Below are experts of layer 6 (counted from 0) of a mixture-of-experts language model. Rows are named router (the router's row for the expert), gate (a neuron's input weights, with its number), up (a neuron's input weights, with its number) and show model dimensions 0-255. Each number is 500 + 50 x the weight over its row's rms, rounded and kept within 0 to 999. Numbers have three digits each.
After each expert's rows: "gets" lists some tokens that make up at least twice as much of what it gets as of all text. This comes from a sample of Wikipedia text that the model never trained on. Tokens count by the router's weight.

# expert 20
router:514546504524530538558490541434516435559565509492498459545417539432489500484448445446511468460519538480410430531508424582434468537516488451503481573570509504422432599513487422483578507464488527520443551515486512418432480543545574593522577429430498539573580447496542520555518468475567495436462590476386565599490495527572473468468521575541562517475467504566503501492494466564464557506480499525463469545524500512514506429490508449492587569477487447571385547445546533546504557555515549451539527461524577438466517536505434431499496519547552424451538436442526468536496515419435396492485558606455537493552485468373453566487456510655523337459427539527498555519573482416555543461490559415569545419472512436471479476472545510532565490526535483477546496475435475582476414483549525
gate0:542486420639477421435471504559500553521479486553516453416419439526562562476551457453528544502480443478490565503498532422448463492441515490463569391517573539586496521405472519457521456520501440479533407458524474564610509528490506395535535533505548523528469491464538527484510470452435520475586503482538518422407530425506532543515461517566442427493461489477517589467589526491432481566431535497570567413462484437640454606480521476517467444503509510443515523439578536505520443648543452481469532489579488509465494449467448585595512490536517476554512530478432496608495511511523598496484446455591548469432530511510550462468567536439474551550566473346421512458479539594503535592580561476504500506588529507503496472524528447463503449427511525453411534427493505528441516546492485
up0:423500503580497414489498448505539574509474465500569447488480497513549465523445528423472479561526523508375480534566403541523470549441511448371458536554607506540479500487557422475513436374514515427505546495454484472555523560506507521548483464522506499529460377592537554665464456509484556500605485558507541556493508612571492584570500470498559575483526525532503502526495493499466470496499522527514440409527562520549485597414515536468422524483475502570551479467502518563402503564518452531496416446524515615533536577576473424525510528504411521497531545411540492554457515498542528552539544424579614526475504496485518513447511531581533554457555529493477438576566434510556403469532534511466487595534520493544577457519468505461607497500488471527472528520593500570534589451596442
gets: ",", "6", "8", "7", "°W", "20"

# expert 126
router:580563506554556547570451553411537430576565537461489461558475524460454485493407474378535473461522552510459479498505401580453466456504488443473490572583528506434414528491488443499542453417459548565415549515458458396441476567517622576522532425423506531507595452501543474547517502500531487455463606516446543642434488542602488491533473545574508536420484455581557522483484487538474587469447518529464468524526456547567491404501449424515556546492477414562440503484531500508517549543485558468530518499538574459429526484479441465526500506511538453504546425433476456571474500447509509529454559561415494516535475446427475570481517502581506350410424509507513499507566487457551524482464496397567539448480530433487433483460527550552588490551527482485519510442512466560538398500593555
gate0:439434576498545538481441597523485570484514498388555538544517435478577561486502445569550451567443444566428503560440472534532507431520498482391561487517507476567518557512507456489542479488502467425422438524465454544529453537478538433529548494454487579519409506408484532576573399517449494421570545484467501464510407527454552485540523493500481443448558482523465475423483526539517581515539490571476475453533527398520570431470462493504524432547448522424439559506415584475466581451565471540405493545464440564438490537622538420480477494449571640488588470510531413444475491516464538479419471459534525483416539491467525470534601461537528493595647527508509506508519476528564539402458552566532460594488523506412450484460504510532446590499458466542550543452489500494535537528502421
up0:482516535509550485579542509527539545544560499400453575595490494447504511473494407592560537551418561526542531567519477402450418508499547512417579437501530567412474536466571555564523437541566525528506479515557438526540500508535490488461488499544479459519463544486515537456490520483417577599446531446478523511420489511523481405541585469491529401512400502549504615546545527579446461556518469523463521500466412416532508503547554469506518520400463584448524429444479514391482543501463528536432520445544507566477469520623512459494421442575436550569467457545589494506445496555512454505493526518525475462502519468467506430476524583458560529512524306552515506514607441527525527497544482494518509506579565534421512442450487496506466465552612487485477389416427390491501464484452494
gets: " |", " |\n", " the", "3", "7", ","

# expert 69
router:462482479474522593489534486501506489513483535498535430502433585482470444467540605508495516517477516508522456512409516499561425410521469509455418557420524534508448454525519515519447439449448427571574405408524564458505578489498583540497464517540542572493525458538572543515480497430461577489471388436583568518489568438516406504498636570491471480387535520495505496406500472468471479451519435450499458506571558440553513530547454583477467493491407462449512576544578500416485415500542403540476464415506476485430551501568353460604556459527397466473445498536452458559598494474458516425514529515484522550419480459523525490640464452546478500464500521543518444545509540547477532574550566535649509474520499557531474511524403523528502461494533474414481560477545485494542480459431499
gate0:464524441539548549477547424454468477546403433475523481564509395530565510519364482481455555440486451555517627477442531502406451434466454476485479442523482577501465495597493573516461392456516580538484496420558526472583575408443522420494480520472438465490572490476489539590530455550472504432511528456467534557473524466566490542455506560429480459475428556427541496453491470480483495589502442439513516551461504533538514527486517444546504462530472546467440555567573554515570485513644598534566518478541382611488482486453498481433481465478362550488494529491548455424522450430521486394580566499526480497491446533546483441475446519455477473615466534470532499481572488458516499496480446513465481521469425454511411442521554524535636500611558435521560507508507555501545496429543524
up0:412508460502572584498530480456485448573395451529539511515458482506501513516359398446527554502511397436518564565538599395405480459457455493449532452522486597535474494509480522486495495457502524505444522461579524469529614483346501427512504525503483500543524516438502515626532509566545516492502435489522506455499577493526470559503548533460461508417402543415528526447503490513434512571563516518517465558508552525510475464517580470523471433538520545456455506510561492554531394524622617541509532482500366608538452545506458455503489504419446557456496507485566459462524492531546461440533532517491458427442429566454442384505510542445474492622490583519567550441545488462599476526423469481540442470467468484490482438480587512526574485538612520508521506517486532538544594482525542
gets: ")", "am", "at", "ak", "h", "ar"

# expert 16
router:593508425474509468472573460471581558477476469546488590438511567467596520614511566506414500470430512513516542447500505518480482445501511490496482411450458486520483458546478521539590402468558482533426528514526602563535414384433512534501417526596491455535421555458493560503402554566455425425445445477436437479442478583578319541450461484479477534378531528464550581446497486561561488596463546515513496436356498551555480539487486416539558542486434544476424493432450513481447477420501580477428466501496537457454487470477479529465492511491564518441512498479475528471487554541493487466480473508450516508512500513519514512493515574502418420521545448445376487463485488498515401538505515470493517504529556405504518500415391536511518488509540540538444440546435523507528591444516588
gate0:475453456620448591439479452439494456501451383402509546565508479468509484489521528492503409433503471539538559503516514578470431547448539452474586436534488571469538526469606507542448497529515530540522474546473508396586430462516430488448537451506510518514422586456462548545523488518457567505437376555480460565540544601529465453450405498529455518442502430466442621505445442537604486482470446596501501473532570493549586553557427525542475511560513507538458451521507439535451497491472544517552613571439507412466492459431484526484596516515409510440485459464510392487525522575521539472473480482472521565497474585476590478459586551458442495582467545516543527443439429492524447557425489549484417624531426509462564475446556491505485502438542532507595510428449548477505512525526525
up0:461481504513553519610466498495485586448561417473518499478432467490552365537467541484559451428581584558507602516616522579481537446496497483515533494599518535455519431485488444504473553424535448545484519551483524451547385519440427513391553476512477494465537588466587420470452472455479473482484507553433506429424535505557509513496483463521477497534506534480427517533459461577585421389474560580466515448485535535516411534555435428429484423583472501478454528526447482513407524484496521613430671394450508468459469452441511540473456447464533543464533513534534386533576542625476503534513552560477521572521502485558501527525614554511488527530489462479514491459422546515508501521497546440487494524406466492496499462513564535558473454516429477458444526419572467444517459568530485
gets: " New", " new", " National", " United", " American", " local"

# expert 105
router:547580492521576516533474531450550432534572508456513492527459503454517455492536425438555506483476516501463475476461416556453457474499531477501503582546496509426454526552485399486585531461483565505414525506435530410463479540599554595517552386430460578504572456467548499557507517531586515446477570475428599605467492555532533536468463543560568465464471459563523501488516465541452554502484513470447456538551467535508512390484451434446571609482475469558449557433542502550504540531554557491552536455567559438452516539471396463557522476528525418466523463432489494561488528463516476506509563590388519519526497455427457519464485541566539388440404519617583554548573468469559553468494532415588548411453476478425393490474515525543585463540511502459538509435422503578532439502586521
gate0:496491456478509435513517511597554517487444463543559573487409583477522485487522444523524548537470441530542537561513447439559574568529530467470495414477453468418512451530561467550478538531564542477542522469549542561510558453510492508530509503524454474455588518575489582429380462455571500471564402505420504456557535491505493486544438443455522424522553433453473673595408475429476486481480444401543557465429478491543515484570537447575535510540421511473559438503463465493504450491419516543458475515559451499591455469421518557469482578610563580513526543497480432532483517513531632486434508416539445570468496463488544473540511434476415594476497507520518539532427448422517535486435543563425458470475508567425519499562583443530600515450515443563550517573498445505459422529409471
up0:536519487494443537556546514541519481592560486539616468491511420513641535520554551411452494474570494412558531537467483478550511517488543540560535542546536512476395481471499523590495420555584483509532531440477496463517520462446490471528502547514582432495515497432501439566537536549589483455480420601589498496418563499507445452463548463561562417539514412502515528454588545455461467634471464480474538518482472532473519505504439465473499495555479520513405469461468484538482547625444588351606554562532467419476509471474596458571504574480462439484478507407497490522532499481461501479495552487450475515492527457463570398560571509495485541546453501534528442520513516541550534494466487464442523518600553522521493557309485521553538500564533467492394535467513544458470542379517437
gets: " |", "}", ")", ";", "*", " and"

# expert 94
router:545523516492544501471446576546562510462486520484497473435544519551487510541529536542460564555486433432513474514518460524411514434523523575484566512465531523458517403397386460482564481575459402452519513530477569532568588498477422348480493463544528548441462468482459475574486483490451505599521548526356481530572534467481465574488496524506553486531499538563492410461509514514500553578443501499509524477485447495566414486521534525553504429481524488425471498535517471543464440518464479482436510497409529491503483501407548501510473432461478516573516627641602523548548492558499520395617596508544464534504529507556545368497491512493434509609553471472535506551428403465557549546585385531582449518465560486543458447510441452530530504432488435518490469508545543457566625463517491
gate0:486442426523496470477449585491571500443493507558535505605399537530502530445508524396516443550436542538464451515573469489534443499492450459513494508428556491497545504606486448458485552455525532595401458562483514455350487499472506531515459467495574494408463494531453553510410580475517502543435511513510501500478512471528480527508461529517486453425479560570418491454509495392521504408547515517575531562491520528466513508582527501557525504467462480490547496500531506495523488477590510461512489504519479403492474513477450441543429609536540659543536463538407512522650491598463498404499421408409482408569435575475461473544434467534528552528486576494527480467588493507515490575510460547495492405469510570467546569523460528494459471446381513548562489557347543492494408565458527
up0:464482457676494522494488547420519491462603415411538515562460529482583474477550544428461439534475489565406620568542544525527531483447436496484475539403531519424567482459559546468455521511477540469469522483463513527513457462430510476480511471417472472461470488521522508514478582486462460567451518588523596471463528553514478564352419526565591525548553494530527552572487485434543581512538529535582487488484463512461449482553484503499501409427542486538425558589466474446487509545479478450493507452579564448491505418472410445556436448408617477493515460503524428575593412570484429566486557436404500446541423512422518466565453514500509524456415565484489549498476479519502525466595482551494516447492568396457483533428488456458472562440513549587523528499469567509512453545477493
gets: " |", " –", " -", ";", ":", "\":"

# expert 71
router:474517448594644465505524505486549455519517482550473497477477550410553501388563490479468450513508480520495448542542455413466542490488471544414438501528550423443436475488439534524582520525463604491425426517443563449428537469472481493382514467412472437462432460500421446506605384549423520496527451474573438501544468485526441445552488596527417453502441570484517525436434599492466554446604497536477454550411482447522549539555522463563504463562569409475471474560505488424457541511572499544541532465437431481491483535574533487553525512504450516464522580434452510491508429473567496441425528531492477464432447546468530506453512550517439498545450573454554455488492532484418394463500598503572526456516441528500529517434466510466608567527507468510467482574494513451497467625373490
gate0:585517444539504490448473472565606524541496513474492525585569608555443534554530410584592547533510485500443481533506567477501469548528485516403452533450514501598544432520389551442479467534497501364556570462540541538598562414472509599489491580559471494506490531554436530481545521478520523564471510501487509502534484512568505473463589507508527445426549562457525451547586533474547551452480426508561524378468456478381500518511609437492465505502505484485429503451538476488374500484491524593518437466495584467441496569585534495565455480504525530520453585672417516486482508462475488486630475493578548505550545439516565493565437515507466465469492515471456467513445538540553441436528511494517426448523518424564547498529547398449574511562564410451517450520532512539481519533505530
up0:594512498544423516518563501461473531522454489488432531561560549467439481539468391569547441545482442559531445509555587488431424511459564529519513572507550499469544569573476519426557492483534412357478575491479541567485503479458506546472518510493456520473425486503482496499681512464503528551524490523452483466465498514537515476552506546488557488514537474504534511548612459465411533418512445540493510404451485567454490509490611515634494551511513567441440554487539455460477505455488572460510513466501515424496558569535500482622505563516436506515539592593436494500529617403425459550543452462598457481544610405509535483537467391462493491533449535465467517412429503626500449453511470487454502495463561539427514464482524482437567476418555555530427422520543468511474482571476534
gets: "ing", "ed", "ated", " built", " named", " located"

# expert 63
router:417540499432566545509380504552455506501516431436483458468488553492464519443520439580490436509453532546496548506464530516541537470517471570538427436425495468449381456504555555564413552535562513399407589517455637435468360361448484549490481466492511455467490546491584545539480536503550481519497490514495410538525498503490485498452489470518482503405556516489517527472389566421449554449451579607473607511503428510505460467579544551471514483544533577433521428484457454476447571415460522593479536548507538459471532511449541557518539402422496475461448518602478431516493521484488502529482496497468533528394456496555450477525552481465506477430524593513536545528505466514512537576525557544373506480519519530527422437511490482513590487420479509586536541532530497431460598430426501
gate0:450495507453391507460553448538450574614499493479447446483446503538438524429620489495451534559511558530546469557577563468523519429609558484445535432535643458436505515566413445474474566524493516536477558535449491506476506555444533433517537542481389564500541485529501502506494381503414451536526472449460546476545520425487536509530546496408537459456497426445455556470413548517453426508509500424553628555548532413580455469478550440495526496430516371418464472498581501439434500463458540467488458482354515415528473429562575478497458589504553491496514581477456501446503530435518459519493465552467606504582496582540457481539471598487470495501587600476496527478477540559498449522485465465529521522503470452451468438549481529547456448561569539552536503542466487559528486567472506
up0:489492538442417563477514429527497537527488562517423464522523549463446513481556436469548550545474469522512478436576487476413431497553490439532496438559616390452430546626486489505479576512407566554498537520386505597487564663418441445403489601422503526523520355462478499559535468459461489546514422485483512548442495507487487529458491475417556534517528458424542470487463475497450504493523476471520541545514379383501436501421502429522513479497524461501417465458500452492515511498447586517456564521396443512470474460482549548417550526523518438480468474527503575431468581448445481538443552549472463593502520474509488401482513556484549569473591507474548471482416463459526485514499386519511401522557445529475410473454526507448503428523541478514429507470427465542464566556449497
gets: " ", " U", " al", " Al", "U", "-S"

# expert 1
router:545570521506568557566453484470546439542602488491496479539394504483496469494547485437541467477482572511424448478419444563432456533549493429496490586549524528420462587486483472456552512463480487589478531532467468444465472513526610595534498391416473575575579464519561485561523474488541523453435547532457539583460535503521553551472479573564528501460484478584532503495448399569513579421485507476527484563535493537503497387473454427511562561498514437537433561432515508483567524569559553499598516484512587472504532542477397455513488481600542435444538484455478494558469503410530492535470539530385502450541463437419459577506495507589598432447430530558480530559578519453578539460487544434635555442464473485439434454499513486574536469521542511481505434476453470584547428519571497
gate0:541420469485528474443520512528499546478414543497474560597431478461454492551490494468502459505481553540547445547498595383510560526502555489515550474468583514520475431477525411514489500450473539437506408527468474547584566463457579488519507507587466564455475556488528504513528541553487564594556478612522376531481432457561487494498483410512498473555493490418523477507419506520469474525463591465528546498525508543429539599456518488476494426555516443404471492595523520491532509533449464559560578495560508453438454487616524461534463542467505541614560413504480491420396443550460561358565492440439417453545487497558560507611465550445452484543479549430482462512406428560525467567573497513500429492519515438547542590459460450499548511517478516508521479516454474443472537520398347
up0:564488530472478514528563394493505558498433493468516478468468519496531501478529486500487474495607392498509459544521412481490430470464442468380455340530472573420628543451485469527465420529449481431491519527456480563479537490477519447503495499439503481539507529499474543574534567574484478551487524433553490561446520524486487566620415468496492479441544537455439628466495525631424502427489528519494607503475554523501538625568463523547495437402472529492483485506597464422487458527593560520460511479477576505507542470541553436476463503402509527498428512502429549470516488442534590518461429454541431418522519456429554508508406424543424519526491542463374466514398498491467432478513590554524519495445430479455514519461512451584557513461425559502542482451403544505434557475495522
gets: ",", " and", " used", "0", " use", " using"

# expert 93
router:563558517506519575550527534461584450537551463442516501549462525463501516509521393429477430475508549528449409513445412600514504520500460436505480556527503563460423563501454422491585519472486514508429498555470476367478479541538543609552549373443475606520563469472553535545548504491585465498459561505407547590398524525564525507516486543546534552487429497600556521499487482566490579505418504482482480556513514528521478427510429463498565578484506438561454530465543500511524535522492539464514548467542581374468508494486395430520458480580516429445507441439512463553485502440535462528443532552425543484526501453418464566487545449649535403483408569613510548510563514448512514461485565435562534456438481464503523473463538499543593478536497500443483431417421460578500451495525538
gate0:536481479490467493495496497517472526470436589612488541516472571528516429565462531456498478422514529555403416551490505574477441440476457496538407394515387499475414516524504480527561547525502491460582517498513562506431480430515425406581490463499545560450485392560454493515520530547478467493575534496511531463604476556599454476594401416497441545461552467368512537524530550605534548474562403578478497458566540471553557477471465524475468530625531548481559536461473430474483452425404520472485469483482562404524433527434510414470539493493498532476583561475524565456446493522577578520528501547587457458539436498549592511492488435508500508469585357500526455458436526566492470469435514499395490440468484541481486492500453510503526539525519444552451494413434460481430481533568471
up0:474471495499484450522500634471459412501464467463596543528555526512452508558561496541481496470450489434407468491501593391598440486523480509495522592557544457545431572418448482517534438509437545598544490494532532560590417470467555503425540586493473404498470522392451550453478515494448472484434617463471474499498534539538453454464610503501512467486465483484509445430599501514532531507508558537515483457561476451516398553562617474442457550514432480596448456463531457343439511492439501549570456481492547486572545467512496469522518468414489478462478541478514527326541477482480503492513512486507433466448491527462505548424472481509481470547525591520491519378576545421441521531532454514536514503551478484542558579425480610576580499446471491556550435538535527539473511473445441
gets: ",", " and", " Z", "25", "1", " Awards"

# expert 90
router:584521541542563559565480514469562443546570501455517508511459537466501535511470478471529476498485587487456457480496393588480479562528507468512488591521486455437447558511474426530572535459484538520405530507436461409417451509548563618549559400458511585588589443439582507532518454561566494450482576503459524604432536527577482506503505539541542488482463500550543498506432477564447572489451535477520454519510502540530472369503444480529567577510492472551439576441567477511560566548513585461547540427541570443493489550424386398483556469539539420471519476439481447531463490473474488512505553562452521426535460420374466560473452538611540414481416540560550547499534487451543542488438535414517514418428479452474453451475487506537599476517540513463473446472474482574512410484562560
gate0:500419457540423519555560453516432439535397498526558590452568470594545466513469500407527428593519517412504538501498532402497449515552532561538482440516482522497516414525644500455499469546538491513454559457520542417446424564497509493509555577557492491507472505561479530505449564480495434491445535512506437501477504470493478500424486515485529530498584460523480503455454556505458507436461470488551477487516516432496567603490394524593500481590482573467503489447518591463505379425414348488421458641477441480451550501541667450483491481447502457511519434592487558545532471489556490432479490436421444504495422550474459501503482443449488569493450493499512553457443501516532495525558539508432557468480540526551516486600471547498527546512459598429559527499582541533451474579413429
up0:426515471409537496467466442539448454472416537490579461569513404457467527532509358421458520481447464431500495536453569507477494503614474576408477503494446455572512463431551551509392604473470434552486488500424598534465542526520528518527497505461555445521471538509584476500475498460584501432381505454554550473525500499615488512374432614447448530440484489508565557523559505515530540454443429493520497431493490484452512452462487525560449571500484429522446596434598549566461475527490512542578557515501477570492485515456476451530503443462491505459500467488481519471530518476502538545491574483624525525604532471508537464572498514546436522430574526503579499614548446552536462529565462511535479484544514558565586482498465560409534574599477419538522413457567475557460596510481481
gets: ",", " the", " used", " him", " |\n", " held"

# expert 27
router:428459517458536431534513465562463479406460467527567469524556503463418497483463494494512442468567393516412411504488533474415424581526417444501556471488486562439444431500551591448495469505427484458531516590578561499505479546503478422512577500447426503497517628460551372542568389466468460489515524489497585440455511475461529458524487514509500417424483517489430528499600536508582534528443439496442610572522442501573444513525476456516521465482604560534552531539567527517476459516495580469481556511570507536527393423471465478514491519475510555603520447462512448516497383488573513463542492509490459410528494390499515433571485433472510451417523461506444473559455524472546479548504540404523536505569498501418455492492507527517460582546539492584533501560525583362573540512576490
gate0:582429453418571496523463553524544503468415471455572518520480504456478527582442544555404525449483441478421392484436451550497520451452551488498466474538552580524524497406595549496441553484467447420507541507486531448388430522518496529498471487448398547454464538548516554551516548554511515467494527578447526446495549527441546492549505569508591356562455505525545490517422486483477511508521490488551510438498464509544416495538525507515523428465539611532472549535512556497485414455482534463493473458458462479578472473513536498542543509514522562600525470583433431476477530496541432492542455489554418428564496528492593526466466515498499492538629555449451421485465462536512508467421578399507616420447432491449534623580503523568497522558501435495463465630482545475415570561520395
up0:553526472490496562463480511457555579452461446459588483541451431544508456485389604511477530357498538399475403494475527549435535457440503498534503546555556643535457411426539471530526498492544492395493464447556419500567477495505462550588499511481410579410525581567465570492426552465524501479499516537519616429619570493488495486476543528570481386583450518518542515476497514477509532488423520523546488529501501512600507479539461489506563441463564533506479557522521470561443502436456546457501529450487485525441453483463506424535384517486433441578513463540476422423430511476486407511546534492484480467531591512455527418446458447485502580466540461411463448377494527550512535582526466462525558562487463518515524533540484449474458546495545468467504481534569608529448520590488398
gets: "1", "2", "3", "0", "4", "6"

# expert 30
router:510462540509531480453499465402458458434577447585418589566589515558626523404505658443477522461582448425479464438506452497555523458500556497498441468387485529589545501512473495566390527527482476504591463502511554511506469475441520424530530468562493447523487495535437413554400534503528556399559447461428492566422508527540421544482463469450486418494570444543460515525541523519450467507559526434423493422546498487514566473497508580510475492374550492460400465540521507421494438508534428575490448448457431497536462529408499470453582557467426398495448587402521488488421505468500513503507457505488554495506541502485494400443485566477510472528441586483471544511432459483516547573605497583479473434446567462511545539567568523462476486467444506472448532507529466505513473440507498
gate0:562590539468544609424435403529525554427604555484645481485529383383527450474536520553561565606450524437514478550475512493543552387506516553498502500479409524546463530411441469479503541584545481543490495550482511399469571474514502518530512529504409498559466538576437419479441538519548575516427451472451505408503437554462427478471553413522493512492509453433507524465470538429532534538492471449457561557458503469482498505519451473550565421524502443474545459547453507512482514425564497507521531483530359545436529518477500531488449474490499504431472554512453438546595493474450403474476528527486481460474652572483475482489518485470571478557452478473531505408482532569549489520542500505441517482486559444456467432584486426555602488440475475566449561456421595536599500477547485
up0:458499397543418417458609532517466428539383532478468533503543496549562509541552467512470469411564479538478442464472558455546391531502543501509508535446527548463460567548498528531467491452477472460457501499560437574474395577460457494534498496440457554464515466467536572529542494521478411516504458618568493576533541504506542492546370466475509529496466606576512473544513471554493512487491561534556550436508473492490552557437482509393479501509515553504431473433515537542445499482468387493413497497543543495512441494540447536546520570470579444525549519446501512486503523549568558475588372579401504593535474506327562520451521524552466550454557512546468540615526468537474480443485491454571457542569482572486422573449496506471465470535589452413528459594548390486470563529468516
gets: " ", "°", "′", " —", " +", " −"

# expert 87
router:503540518447594385498473495539527474458400476510551508525526494526493544547474452473461485494546460498389523586441493463566493577478432464531508556506496566548573436490520528459538504549428473596538573495440474495560507531491431393456465517441469507480454486537496457526531560506491472548366527534590519500402516576504630497456492567498532552534444487481539510482653518567387546460543490444447460509513562528517523470523482559433477503520454539507423552503433517502488603468456399453466515541574638579599467519486557560475475437504439530609542462529447460486488593517495477460458579443430571528523541585466451548457458576519507521494463508467460537442540539407412498547482419622532401516523534518567494485494507525563535511483461413505523461549497467484511425484528596
gate0:499501464480429516515428555513534517439563503585490539479476564479574588556542466534595512568613494469437568476514557547475401454537469491463455469507610393471502521572524522457513529521436474398452503510437557513447514481516465523480522506553487423467527431470539451519515423449421493461504482551433451525516567548468525533490510520509562438525473488511491471510505447475433458478465440539430565449492410540513516440556488450529419437363596486559535445516529595512585482512462498582383528536472541441503483561430477481453574450480571550531463509533522520472441525574410504507483515495506482462585463529590551545475537508482641574594503496517489459368434532563485510549431411542503602502457557453529463467388544591486496556502542457490480484497470380394438532491477498
up0:406565484504419458538468553579568558479541557577498490478489547456554473447478432561565501543566537507496488454492558568478406454537459547445528561598537466464465502549435466557456523512473504409475433542479553463520506483437439538482521505619468494472549464438582482609524495493492535527491497498504451537505486538561531550478433502487548474474492388478543492521536531433471420455455454493454527485512510587540474459545539418502434416454559537516549450461571647475589505521452496516409539572466558418500526492428531411460550432572549564516373506584560507575425463567415493440411484481473493454495509470447510457439554504442537521563614499474555409425456435559556530540534440543490615455478573508559547434485529534497479539576522555480499607420466486507461544479499490
gets: " |", ";", ");", "%;", " —;", " ="

# expert 108
router:405486524522528521525564506508473434526509438467452489530588574415483456420479606566504542544511500534586493477437575524635522551490474553530470466518510552528557508536532513499519506516558557489567528485470382583503472464462521427491500483530507418503510531478452483488531527454553531402429462506541468540592487608404465538423399437485445452463445538524383428567527557477536556480455486572468548413439455488457436512413461501440476547510553534508559603608477547402561329537475560461497560542588531575418509507509493465484530504474394560516519537493514569483547536490473526437425457508635508553494466498453573498464466447467488522517553499497459552582484479494547595499452484513411480444535506526515500426478467438424537440476563592491469492525558503491569483513475481
gate0:490578475460545390468503557571304532509549439547570445532422539543468527441546554452455527636492599547529560643497531516606432437509489440484517540453544478555525542483540570554435406392501471483473460519501615609462426511427548442481534459451516512557478548490487430501494562527568537532517488523548468505484488501465592448490490547508530492490511486509574513552555549505543553543559526389573550504522461484534439494459437485474490414498494473517475508500421517520421443453418483488463522441530507551568513469474444467545486515440477491525480485524490572536496481490498490494535487554424526452526508508527559464495507545417494496421575550468398553565529440467458501432554497499602546530443582485502429587521516506410464477519501604539453552381543570501521436418494538
up0:475430474502525474513596451503583437472450430596443516444518415465461569571482398559488458429523430460445581433442448538532485571450517567496485486459516523481523585556482508406540548540532457500532570464542452538559519414559440611453440566540463507489469509431570538509435454444499510495543440482530467454430540443588533526507456531489503485446511552420497516506510519496394450458471480566402523495476565483412546514429637505572456491552534553502502457475542530392471508542461475602547523490511535579520479488550523550459555513536480521456552399584444399500525416581577589530491434509521553478538370479528518483483437530491489490561440506517558505468562478541509447543446513467415441461493531492616529546485609552539493512504465460534526454584470524379479456493502442
gets: " ", " −", " #", " DNF"

# expert 124
router:519530469486463524526552454489508426580389478521422447572501550546522536574449485479503437529502506547538534507415409359554530596426493541480466425569405493484519546473386555522584378477584506484541405439514605491538426521474472502419478500611453455487409423515478522536551432554491449471553451439473382544538533587526506512560486489523591486494443487462471509443492480529494557512481457477506431535428526516559555482571522526565404421593486538515503460518419453446412526486535563506616448549515519423464460468514489524649464517446537516507516479563586506389433455510516471497447506431504565433544454559448457460519533535501436586489501530490506505477439484453550436572380507556442471503508527466500562491462462497479528507574503499523467497524492515438488488556464502
gate0:429449521544483469452491441493483485511482480460497568540503474552496483524474460495474547480437511504591550471428418540463462496501407478566452446494484504578578476452490480460549521500535525520494491428433525578551469490530566473579563491439488488506554474587527493422381376434518632453538456535458430502453536524548488446530468527562556493504522439537493610526542550601581480538471452599487427549527492537635454526532489500522450472485395564530439452491512602442542461530474561443533470421454501533559461513545474553457491562381542409468489552510576554451496532518519451497501403496498520526517560478538496506533578561438469561524410413479592518500375450434542487512562414561484435493454531434437486646526528480473477419477507539510536551479415492531507451579418509
up0:508546379571541511451458522464479441559525549515411459522479468514527558480441394584574536455591420529517438514449478555567519540429560446417527490512501531519483515514532524525537524491413487548523477462573585493521470563450521491493490491611542510498549508489459578510560478424474502528477477595596518555571483480437494502543501440575456407515489474472478453543458519499475478514475506481417459495532392457441498474479574514548506438472548571410615493494590375558443468545552447558442545497402417498491517490487499475533507575527494492457487460533510498569463385440559540511535460492453521461488565550477560466473589465544495618393469544545477500563545590521549516472548466434559383419609519622512444467497414573481484435521427537449528451565538508484542513447477504
gets: "ation", "ing", "ive", "ical", "ion", "ial"

# expert 113
router:492448530510472407572545552451511487488562535517494481480462540385473528426550468477478526539591479577557573562483494504497486563471430589500462520477565498543528471456500514403644568495573514470527502434445479553512555510492524575464494476504514494459499531456465470443541486497524559449498514481492534456488492470365470467565520455398489493524481461576565421461451420409523461496468390465515518545516514522547447532581566440441379489466452503539532439413533457602427474504479460354517505491483519502501479547488458472476529572439479578545574442459562470510510502484397491564560568615506382532529505575483528463529521556491576534572504474522463469481570499519452420458509588553458534540356489424531483572507484558539558408417421542528434547506515521600486463518544479
gate0:488430478574568502547505472427424647478532513501545500470509454522436605403542518450441469518543463529510563442551453390547458564512442581450470563482613421554536539447518570485589525488578528542452529523472552487541457511479496548466473552477502422437349540493511555486511513515480425513516556491488575470525435546474410490464537571367495472397582499496507494532545484443454502420490519495495429480439544387423445460565565465405485480520505438467591522492405489479421433461400405375442513572465494518593545506479492537489505500409582443559466439501532492513401513434514468550439476508472522515514538448565493422446555463506534568564513501461569539478532537496525421468499562530501479540453493521480476448512427473524564504512527470444537476521482522466496541465481412
up0:521395546502500431530523465553490502429432447521467524457518514509516561448541487482509524578540538523478567499495547432588426463489537554449451607421518470566523501518539544548501574364474495538459497491371458445518497532552445518479543412455516451392468535548522536465581498570510376482518489525444523449500521480546408539476516453427413485548532547466480433491521529479454523410453579524498444496493565510447481508563425418468429487506548475529493457516463542446576537474430459407479469508507526449561510499600499605508498485340566448416481447526497472528544531519423594575479482508519475433578571537444601385380555402528553590530582437500532495499528544486501424547516535477467482504448440454499458518490559521495488483480530392450447512508497592492436472522482487
gets: "\"", ")", "]", "\",", " It", "'"